config = dict(
    d_model=640,
    experts_per_token=4,
    router_score='sigmoid',
    n_head=10,
    norm='rmsnorm',
    norm_eps=1e-05,
    rope_base=10000.0,
    attn_scale=0.125,
    init_std_qkv=0.0211,
    init_std_up=0.0211,
    optimizer='adamw',
    beta2=0.99,
    grad_clip=2.0,
    doc_mask=False,
    train_tokens=1053000000,
)
Below are experts of layer 9 (counted from 0) of a mixture-of-experts language model. Rows are named router (the router's row for the expert) and show model dimensions 160-319. Each number is 128 + 32 x the weight over its row's rms, rounded and kept within 0 to 255. Numbers have three digits each.
Before each expert's rows: a language model's description of what the expert responds to; "raises" lists some tokens whose logits its average output raises strongly, later layers aside. This comes from a sample of Wikipedia text that the model never trained on.

# expert 17
It responds to: Career verbs and predicates. Verbs and function words after he/was in career biographies, such as became, worked, joined, took, not, as, served.
raises: " a", " an", " the", " one", " in", " to"
router:170143120121117136105095176093122133103138026111089109139174092135166137166182168121168168185175143180191088136176171139176121090140115147161127161204190144134123076048194173118170164118114142155136071106158099181133125115131079158104134187097146155080145118134102109137111109181149129105130155140131118143084136148158051148128115095149138105104114156135088071112135126133122127129168105159096114197086128132132061114161117098069097176131063202145071141158094168140132083123065127

# expert 36
It responds to: Titles and name starts. Opening quotes and first pieces of song, episode and name titles in music and TV text, like Mc, Le, Di, Z.
raises: "S", "C", " "
router:144103108151167080161103130120158135105189145108163071124121074169110109121148143094144113168162131123176141062079120148151125142114127117181141162160172202110095099109152144134194142116143171112200100132129090168143169092146142120136141162113103131106117083132175099108125092118119139162127134141101112146118185180168135135117106147072153095112153180106106094086170141152138154159138111128125121121101134111137121149141072106094105123114114093124111211136088100190108167118138170

# expert 26
It responds to: Table cell separators. Pipe separators and line breaks ending cells or rows in data tables, like race results and filmographies, plus co, based, self.
raises: "\n", "-", " ", "|", " post"
router:160130043126151106093128117136091108082166117136157139099130109139156093070164174171131088147131128130139162083190150164167134144136123186156090133131115155085111094105143170120114119095172146145136161114126115155080132143200105060096135139116131145119157143131140128126125150119105123106153167129130159161102128133163097062107149158029062058125175151100137078077079137133159094133124091090121072125153129146112098148144090132107117105094095109102155146079102091116125141084115188

# expert 37
It responds to: Plural noun endings. Plural suffixes and plural nouns, like s, es, ers, forces, members, students, those, usually before of, commas or periods.
raises: " of", " from", " and", " for", " in", ","
router:154166086123137106129123105122134176106157051101149077109106134162121123173125186082122177143152124166139104147112116123124114105132078082176116148188167178092180113057123107154161151190123159137177102121052094177107148103092111065101116193146109112150130124149124124119131140114083153158118164107095125144121142155157036095056125166135106114101090153103125131084046169143160119100088070124184105157136129086132117094169136139105119125120080187102086149099102128119083116077126126

# expert 12
It responds to: Pronouns and subject nouns. Subject pronouns and relative words like he, it, who, which, that, plus subject nouns after The such as district, team, band.
raises: "'", " was", " also", " re", " "
router:155153132148137114128172154129073115128193095127158132146109147099145091160125168090132157146173125139158131112059134178184106113110116118138121175169089113080203081128134122123135174137117151173139096153140099161173162161124107126120094193096167139107138091118192113119144075150085119138097181106133118122111141176157094146174172193100080140120150158157150091077088106148120118181193075195141074148167146144136133137109092041085117154129061161119115103105145104121127083109129118

# expert 21
It responds to: Name-ending words and digits. Final parts of proper names and numbers, such as Street, River, Airport, Records, -idae, and seconds digits in coordinates.
raises: " and", ",", "'", "-", " of", " ("
router:188107078119145141061121184161062160152149095150118095141146109097105074103155144106102162132131153193133105166086114169164175132107071166176138115164117143108154108111136071101146163094168140143179120053054071157097115130129090107134121175138168172162154124043165076086106068142106110143099157107096123118092117132145077145116125160104143106117114134122093170109049174131168152144181125188110137117210108078129082114144111066106150114186124139128171125144119169181142105177063081

# expert 11
It responds to: Numeric table cells. Pipes and numbers inside statistics tables and semicolon score lists, plus month names in dates and coordinate letters like N.
raises: " 2", " 3", " 1", " 4", " 5", " "
router:181117072202114137128130142099075079090113148163155163132100140134177087091152143122136117079157174152152117103162139155119109121171080064122157163227135179081166079096149124130185121130180187137210151092164090138129092142112125066152135179118137163144160123058146066160138139178110128145166140124095087124129151113158168143145157123075158059118137156095151065082069169153119158152162115145098070130187118111121137157152099130106126119167089176113123176127095126185098100093075156

# expert 35
It responds to: Election table spacing. Blank cells, line breaks and decimal pieces in election and stats tables (Votes, %), plus some abstract prose words like social, health.
raises: " to", " ", " and", " (", " of", ","
router:146099105153134092112135099114071150098133134128138087114113126136137125102136174079151159134136126181157094104127158155131127093142099111162199146186117117070177079138133152184170197105143103104129111116129103143103212075136117087136158127119124137151143049169158081089150117102104061117180160087082112128120203177154073109157154144094099091139088152096120096074045130104155117132129146111146122134172169127103090113125126118127090149157096162107167147140107138107158128091121150

# expert 28
It responds to: Entertainment words, word middles. Media and music words like TV, television, singer, actress, radio, plus inner word pieces in album and film text, such as brilliant.
raises: "-", " and", " in", " (", "s", " "
router:180113102137168091112199128097096097094169161121117114118147077103154165130085138092142177129157110149148144142132142154168083127138099144144138135163119188140147108136183071124172086145134130170156135048080087131084146097196085098183090171084101139103115115103128100164106121137125137088128149082097121135075156121104127135142101136129149142095139198110100085096077158138129139108176091170097115081161107120139120114152116109134117095147098144116125173105110145189169123133117110

# expert 46
It responds to: Auxiliaries and heading markers. Perfect auxiliaries have, had, has, having and known, plus == heading markers like Biography, Career, and pipes after Loss in tennis tables.
raises: " ", " in", " a", " to", ",", " also"
router:157118106158116066163158112126087160125096117153132155196190170157118098101119133178115134157162165100188137156170074111158158153136093133169119145174104141129162167091090152165130136144189141142166140104072087149096145156107092120128144136149152100126137067129129125105092078127101180172119145139091080148081152099116114172098113138094141059101133158090115168110057098117120169187157128154085111146153146162133114104189146166108105119211117141101168117109101149177119109135171171

# expert 16
It responds to: Table separators, foreign pieces. Pipe and semicolon separators in sports statistics tables, punctuation inside numbers, and foreign name pieces like Los, Le, des, vom.
raises: " ", " in", " (", ",", " by", "-"
router:112125094122160094125112121113093103069192134147111123165093107156136111149125141136169113149121182208097086097065143132131129122131051147147112139145159139126101085108152174169136125120132142112106122140092075149065136148180102169125136169091098138095117130191110120127111086187152096135117168102102101102120123148145077094142138076140068086091116147124146133113057178126081092127172121141107093104119182156141126170137100118083097217151135100123101132110119099157104140125103165

# expert 47
It responds to: Prefixes and hyphens. Hyphens, en dashes, apostrophes and prefix pieces like un, pre, sub, plus "due" and "because", and odd characters in Chinese names.
raises: "s", "-", "in", " and", "a", "c"
router:173126096142177119094125129155148116110109173162151098108100077140119121162119154171111106123162154122173060117088164130117091094170092123152193138203184167129132096131156130102178191111121121104141125040062144142145199164138130105094147147125148092178162110161102130136131090146100110171133200135105093151121130156138133152138133117106094026080084111171142052091104168099156156132175098094078086084147166120114120131175100112080069162153157167151151130149128117112127167090144143

# expert 19
It responds to: Infobox field labels. Field names in infobox and taxobox lists, such as Born, Died, Genus, Full name, and player positions MF, DF, FW.
raises: " ", " and", " the", " a", " both", ":"
router:123170101098126065094128071119076156098115121122110096126126102154035129107130155096148112114146100182084114156122177148123074130127106124157131184102153130150162094102132141091167104164156146121121168070107081202075165156163097106095139142124133158144104102090131110164075115140137165138109146111119129128079146148153120145108132156140097070142122154131106111092054146108147159189117113151097098131120142121118088154127106083092133120139097120139139175099077070155132071122107175

# expert 6
It responds to: Infobox and taxonomy fields. Field labels and values in infobox and track lists, such as Species, Genus, Coordinates, Released, taxon pieces like -crustacea, plus quotes and brackets.
raises: " ", " from", ",", " in", " to", " by"
router:205132061169134060129122133094076135103184148160137129078099111163082166127113149042143116109146159155134138119098134170089150144095111111159130165168121168147138117100130108119114134133185166115133086125083106207091208173145087091149072110109126109086125052073161096135067122149058157128167147074139095172095155146097088145144117135095190068118163183150109096067083142145125191127153153138114119102127171135166100089137125066151088104089075119137095147144107115134117185113105126

# expert 41
It responds to: Of and descriptors. The word of and de in place names, infobox colons, plus directional and descriptive adjectives like northern, white, brick in species or geography text.
raises: " ", " the", " her"
router:131077104156145065113133103082149094134187121161157119089123152168063082082153186090137126133151152152135088140128137170161164101100126121164172127155109130108153130174146152181122156121167157103180084094105147103079091088136066097144134094069144164209143104165177128068088097102151121117166137084114104198110145168150174141116090138168114091087165139106118107105104146078148130179076123170091076139160192119139120146181130106069068135135126153101134131135093091117094175118135129

# expert 29
It responds to: Sports scores and titles. Pipes and dashes between scores in league tables and match results, country codes like ENG, and words before quoted song titles.
raises: " ", " the", " I", " (", " in"
router:163135144143156094130083102081140154094199074150145134124158091119128120105168178117155100174110118115089138099160162158157125093125097160147134163135088147099174106114126119123162216105139166135157130127118116152121073059107087103204120115121141173121094032113150141149120079085158125199182168134150151173104186140143113135104149144139135052146144172079116135091040163148123077120126114155134128110136157170148113146166088057089155181156133138117135176169114105167102135124104098

# expert 40
It responds to: Line breaks, headings. Line breaks ending sentences, list items and table rows, and section heading markers like == and ===.
raises: "-", "\n", " ", "===", "The", " The"
router:131156096090104085109147111112127149068148087149115114170072118106105130108156127115101104111132110159169099091194126091141131057179067095114160171155079166143153157132147139173135110102191133136115120151115094183093235148157138107148161151154104132132113102150144103073121103152099138136110120146089136106155191096179103133112114138090108108125164158104110090120081185115097062114155101139091106161071119128097121132100116135123141110198144123092175146069108131199125118112092170

# expert 22
It responds to: Quantifiers and section breaks. Quantifiers like all, these, many, several, various, plus line breaks, and, == and === headings between sections and table ends.
raises: " ", " more", " in", " further"
router:160158100152176147146126142131096102099131087149113101097141151215086110111121131053155087123145113133119122143119182145093046116161093135123116198145145129117102127124163182161158149114187116150143073148158080120186235127149079140124139094114163110097121153136113121114119143116128125199131168063111081157088169179147101147094128103111073071166077165137093152069044173120095153164131136138150118144188179160141127098157094148137126150118085185121124147092064076171093150072090172

# expert 45
It responds to: Coordinating conjunctions and commas. Conjunctions and list punctuation joining items or clauses, such as and, but, or, &, with, while, including, and semicolons in anatomy lists.
raises: " the", " other", " a", " its"
router:192139183099165044144145117086184117140188089154149113118084142153088066133136160109126133141152142156149116099133153143130096129138126127177158122152096133140128149125196188116141148107172121129139159154104106175140169118134062109130114204092152149144090137076132148104075103123128143176137184158104142171063163149172075136102094129133120102129101149108070103091071160127085182178123113116157119095037181134163128133169098103107075139112106135145164132120111094142102155144097119

# expert 10
It responds to: Units and family verbs. Units like km, mi, % and biography words such as died, moved, wife, father, plus word-final pieces and climate or squad table cells.
raises: ",", " in", " from", "\n", " as", " a"
router:173117078120132146112110163155104133092096055099159129085169155137097101127141151153137192178119129091136135123175151158149101093119098157165111135184116117149153111059132155148153117177157127126132152145109123171085149083140141086159139134144123177080063091050120133147104106152189163105139220119104135119109136171119072116132154134130076078116117132129128123079053194141144167113134127155206126149104171110185090127125122140073097150184107082145105123104146136135115088082114204

# expert 0
It responds to: Personal name pieces. Given names, surnames and their word pieces in people's names, such as Paul, Branson, Wright, Hewlett, Chen Yuan.
raises: "-", " ", ",", "in", " and", "y"
router:199119142130112097088180119171083114087133082151152130102096090143151080143139114131132141132187145134111148132146117179168119133144106095097169135179184121095113113073188152075147130165170161119148143094125103146172111133181120118157137145087130165099158131107103132109133066173126111102172183165083069120060153212188132202105125156152101111093136130137105129092054131127126156139154135134129106162215174111130108113119054081116092115151092140167179101102084097124130123099094200

# expert 2
It responds to: Countries and nationalities. Country names, nationality adjectives and place words such as States, British, China, St, plus by/from in military or geographic text.
raises: " ", ",", " and", "n", "."
router:169102059098113151157159128155096122099119106094166122109069129157074105104108142110140152126175143087108151080080128141128132078148094121152127155159128149153138081159122178174132168117154140182132153178094073153101195099193151108156179179125175143143176096085160152092127109163187162166159111081119100127104159106133135125154118113144071142097164100082116087032095177116114129147149135139084083078086164142168147105160096086120108141167125135088100154059087136093144130111135179

# expert 25
It responds to: Sentence ends and time prepositions. Sentence-final periods, in/during/until before dates or works, year-range pieces like –19, and == section-heading markers.
raises: "\n", " ", " the", " In", " The", " A"
router:179128096142194144154144123092049165093135100149169089174084106169137092150127113116133144170172106148162104121138147174117119123198138136166187159135094143135165094117161116177103198140179134115128139069089123150156142155167102131152143127126186131109126070127077091172153147155129161156178195089070103135088174125111129138135104119151115064120123159133093106094050155141131084132045065161109087149122127138129139157162078110121115201122140173118106161161122111205116123084093157

# expert 43
It responds to: Numbers in data tables. Numbers and unit abbreviations inside table cells, such as climate values in parentheses, points columns, times like 3:28, and 800 m.
raises: ".", "-", "'", " and", " in", "ed"
router:108121110105114095129106133103082116158097150107086093128167049138114132108126145071108166122138153216101076107055218159150133101121101157126155185108053084136213156139117153182120163113173174085148158156104108180112121119143144097139108139103123127085134085111082132116087122159115124116190174097086084180079127132171116118077091119109102061109108162134101099065105173078104180151145121108063049150123158122102101116151126065131086123135087172143164128123135158176129133095123176

# expert 23
It responds to: Biography copulas and commas. "was", "is", "been", commas and parentheses in biography openings and name lists, as in "(1877–1946) was a Norwegian painter".
raises: " a", " one", " the", " also", " first", " an"
router:186114158105170142102138139100158194125161111154182121124165105140137122074147157072156124150141146124133125091113177105127096106167056153119162119177173132107116113120156115158156168128136155140167154069122077153129166095129075125117146178129157147148125113130167124099088149105077134171204122115091095120069125159160110154118143143094101116107136103121064087124087088111131083114162104146081076189139148096159094138158139144096154182161111150138142151138115112137141123127053143

# expert 44
It responds to: Heading and category words. Words in section headings and infobox labels, like See also, Film, Music, Education, Football, plus inner pieces like Decided, Adjutant.
raises: " and", " ", ",", "/", "-", "c"
router:127137080127120113081126127132117162089170195153117138189120153135096145113161166098099140117160162217174132082126146149135114130160108104164114106165172191081157122153141136085138115174185172095113145097063110131135170131142110133152134152137109147103133134128146089131132082116134127081182138120112146184105087143188094120136085060120115143089122134089119115115065150141098163128132127181116120107108117104112131093140134145091116166143109158100160167170095092171109143139173138

# expert 34
It responds to: Years, dates and counts. Years, month names, number words like six, million, and colons after infobox labels in sports biographies, such as Shot: Left.
raises: " to", ",", "\n", " for", " (", "."
router:177126085176159118152153161123123127114140132106185114192132123122138068146120107082127137130182090112139073118071112149121105121121075110144174123189162128116141135120094126134194108067140112109190125132129089142148088093160133129103138122113149118127145085143095080156115117175127113152150137117073132153104095157108084080101126128128085012132124141127137099102031124131127094157154088083109126138087167142096103127119135133112093157144090153128152133143097105160134100093106150

# expert 39
It responds to: Mid-word name fragments. Inner and final pieces of foreign or rare names and species words, such as Kunche-palli, Thor-Sport, Austral-ovenator, Gittels-ohn.
raises: ",", " and", " at", " in", ".", "/"
router:156119107095133094100151173164101148144217120113169081077127103146101125113149125077130124132129146213146112117059139140146157108107075135124177184187118148140175136094170144132164121091140102133188135114092097170125168103168139103147117155096101204159142085151119107111143143111159099112173182089084149139040167195165107166095133132160078053130146206155125159078113137147102118156143134160121095102120141137156132135123151098105080155146127166131155157133070110182105143096127172

# expert 8
It responds to: Adjectives and medical pieces. Adjectives and noun modifiers after a or an, like small, large, high, private, heavy, plus inner pieces of medical words like aortic.
raises: ",", " ", ".", " (", ":", " in"
router:167126096134092119136153110122072132081163138116138070141097077158119110119147180134139076148158107160194121093125137122189150120125116154134143158126080172151158136121124116130216144151147140137160106122085133128146224140203128141096136148104187145180109114111132115160090120189106156097136222141026122175108124095148142081135138087123121096119141133108090131065109142117133121123106104115091084146172106127109095159136076134122101196161108145113113141215107124153090123130133115

# expert 7
It responds to: Prepositions after verbs. Prepositions and light verbs in running prose, especially "of", "for", "in", "during", as in "argued for", "government of", "took", "received".
raises: " the", " a", " its", " an", " this", " these"
router:169110117128163085108208069067171154136158072129099120101129121139098083120096197114158187143158135143145120140163181178144116113117115134143155120156139135099157082116218151152158154138186144163187100102120093146144119130182129052146121145109140125114148124211119088097123084069133137183115173108096125152085119142141134106085127126133146096092146121102119081080120160121123131151036100101123054107094138126159128122184077081062087105162106127092155127118090137186135176095086108

# expert 31
It responds to: List dashes and separators. Dashes starting list items after line breaks, such as "- Name:" and "- Style:", and table pipes, plus Port, Fort, Mount, Award.
raises: " ", " The", " New"
router:121078139138153092103112122123114172115111118129102112120168090104075159120153175098144151163153133139146143101179137187134118080126081133167154157161128119125138097136148186135165117142130130143186157108127124205128079097145151119146148106079165134136160093096129125121113134127146100097107167170146113137117151194115129125092093140144179000074190179119157097128048160080122117126080133131127104123121149142140117127102125089145058172164115151122109104121114107137123116123117146

# expert 33
It responds to: Work and event nouns. Head nouns naming works or events after a title or year, such as album, election, episode, version, medal, edition.
raises: " in", " to", " of", ",", " and", " by"
router:210188104133132093140137168119056089089137153115130110094148116143117150107137156135138123118164133154129160138151115121104115148139039133140191132113104133147179127109126094147128133147148134107135130135085125158131155093127148123129140133095134150079119059114170129099131118140088151077104138165120067103093128171140098123155162096158128091060122109102166133115031143138094156105133113097125061144144086122092054102191151103087131163140121163127134161102125102160156115036129171

# expert 32
It responds to: Sentence ends, articles. Sentence-final periods and closing quotes, line breaks after them, and articles a, an, the starting noun phrases; also government bodies like Ministry, Council.
raises: " In", "\n", " The", " As", " A", " "
router:150101057180120141121156106062083117126104081163171102139136145124117100142120123115146084154188126165144101097155106164147180096138093152151127137190104148097160152112127142185180201076164156085157101161123094135128167119147144101142096138126168124151140040116175117117165077112105114145155160116086111139119155156133122155150144141108108093084154086066143141104088196091125096106074088160067091126122152146177148134151101089041064157157095119154157171112115069166092121114117089

# expert 42
It responds to: Definitional article phrases. Words after is a or an in opening definitions, such as located, member, footballer, politician, household, plus a, is, and = signs.
raises: " result", " first", " part", " parts", " most", " last"
router:203142115161119131134114111157058110106142108154155133154169083156140117116125193089099105178166152150158126126129148157174174135159085115123119166154157146123090101141102169097139159123127134136154138078053091128135182146161140163136146166100119166107119112082095157095101133155087157092109136088138059102095112146138143184091184107098130092095118167130127113099093135123117150130089073151070085166147194131119084105171113037099150140212079127154141164116107174181098112101105100

# expert 15
It responds to: Place and party names. Capitalized words opening place, team and party names (United, New, West, City, Conservative), and pipes starting election-result tables.
raises: "-", " ", ","
router:140150090154094156092175146119097108127147175126138132157108130137080108137145158110152165184152207177134138148089138146111118120132089135156138159145151148123120113107142131111191144129201178113153152097124117125080142130126122091165158171145087159141143110123154134066131063170105128106156160074125118189116079158139141120152149158153110103085126185094119104107090135108147130185154132163103122079139159124147097140092125099135103154129121140091104245093144101164068112071126169

# expert 9
It responds to: List and table separators. Semicolons and pipes in dense lists and tables, especially race-result sequences like 6th; and asteroid tables, plus parts of acronyms.
raises: " ", " (", " in"
router:200092069122119135153176156128136114094197143126104146103137115133078165058140110099120132155115126180115148090171176138133190122148117096166124145175152121134198097114150138118136166108126142183160113138110133147083072123149120157172124158070160100159141104085148073115116110183114103123160210127116129131096174124135096134174128169116133054083117146130126066059078156124136109149122111114139057080131147123159129154182161097124076168119157160129161120137089116177127119083087173

# expert 14
It responds to: Digits and single capitals. Single digits and capital letters starting numbers or codes in tables and lists, such as 1st, 268, V in VSA, and both/more.
raises: ".", " of", ",", " in", " for", "-"
router:178180111127164124174096175117071158155176062146145065140145136126119106107156142149125116142140190128179108083119175121146121093130078097156105130144157129064179113107092148156157129065163118159178116162128118181117212117181072084159122132111102144173142070162158096140102150131153190138156136138083139170119112149132098126067112115142130124054107161094136128057134146134105118120196146132078113135161155123157129136183118109132112172115052133105126130148111183146158128115098176

# expert 24
It responds to: Infobox field labels. Infobox field words and their following colon or bracket, like Preceded by, Formula:, Website, Spouse, plus by and under.
raises: ":", " ", " –", " in", " |", " ("
router:166166094111142153137118095106102131166141112104092120128124094124124096135133150136141107110186154164119120155138147152096125132133104158169121127155141106099144108105157179167164145150129144135172094135085056183094161104138090110137112171090124141093105112091115108123052131104146148180153151089143092130139123147093080114106086108126117062115163153164126167137003157082141125121100137166127126145089193106085121148121120099077103195143129123088100154184084133148084141107110163

# expert 13
It responds to: Clause openers and transitions. Sentence-initial connectives and subordinators such as where, when, because, However, During, and commas ending introductory clauses in biographical narrative.
raises: " the", ",", " it", " in", " a", " all"
router:134134055112138120130132109119092186109119110149150078160110078194110132132111185120159155168168112167139140150151112190138092151106070112125136135158136175116178130076138144137136094114163102155143148105112113157159198144163087047148149147116136131138146106056134123112159084103134127092183154136144125169096144138145112124115139159152149134104133146094091130066054146153126109177060098165100096139155112126138155127173134077155163144124141155103167155146121117172125124105067167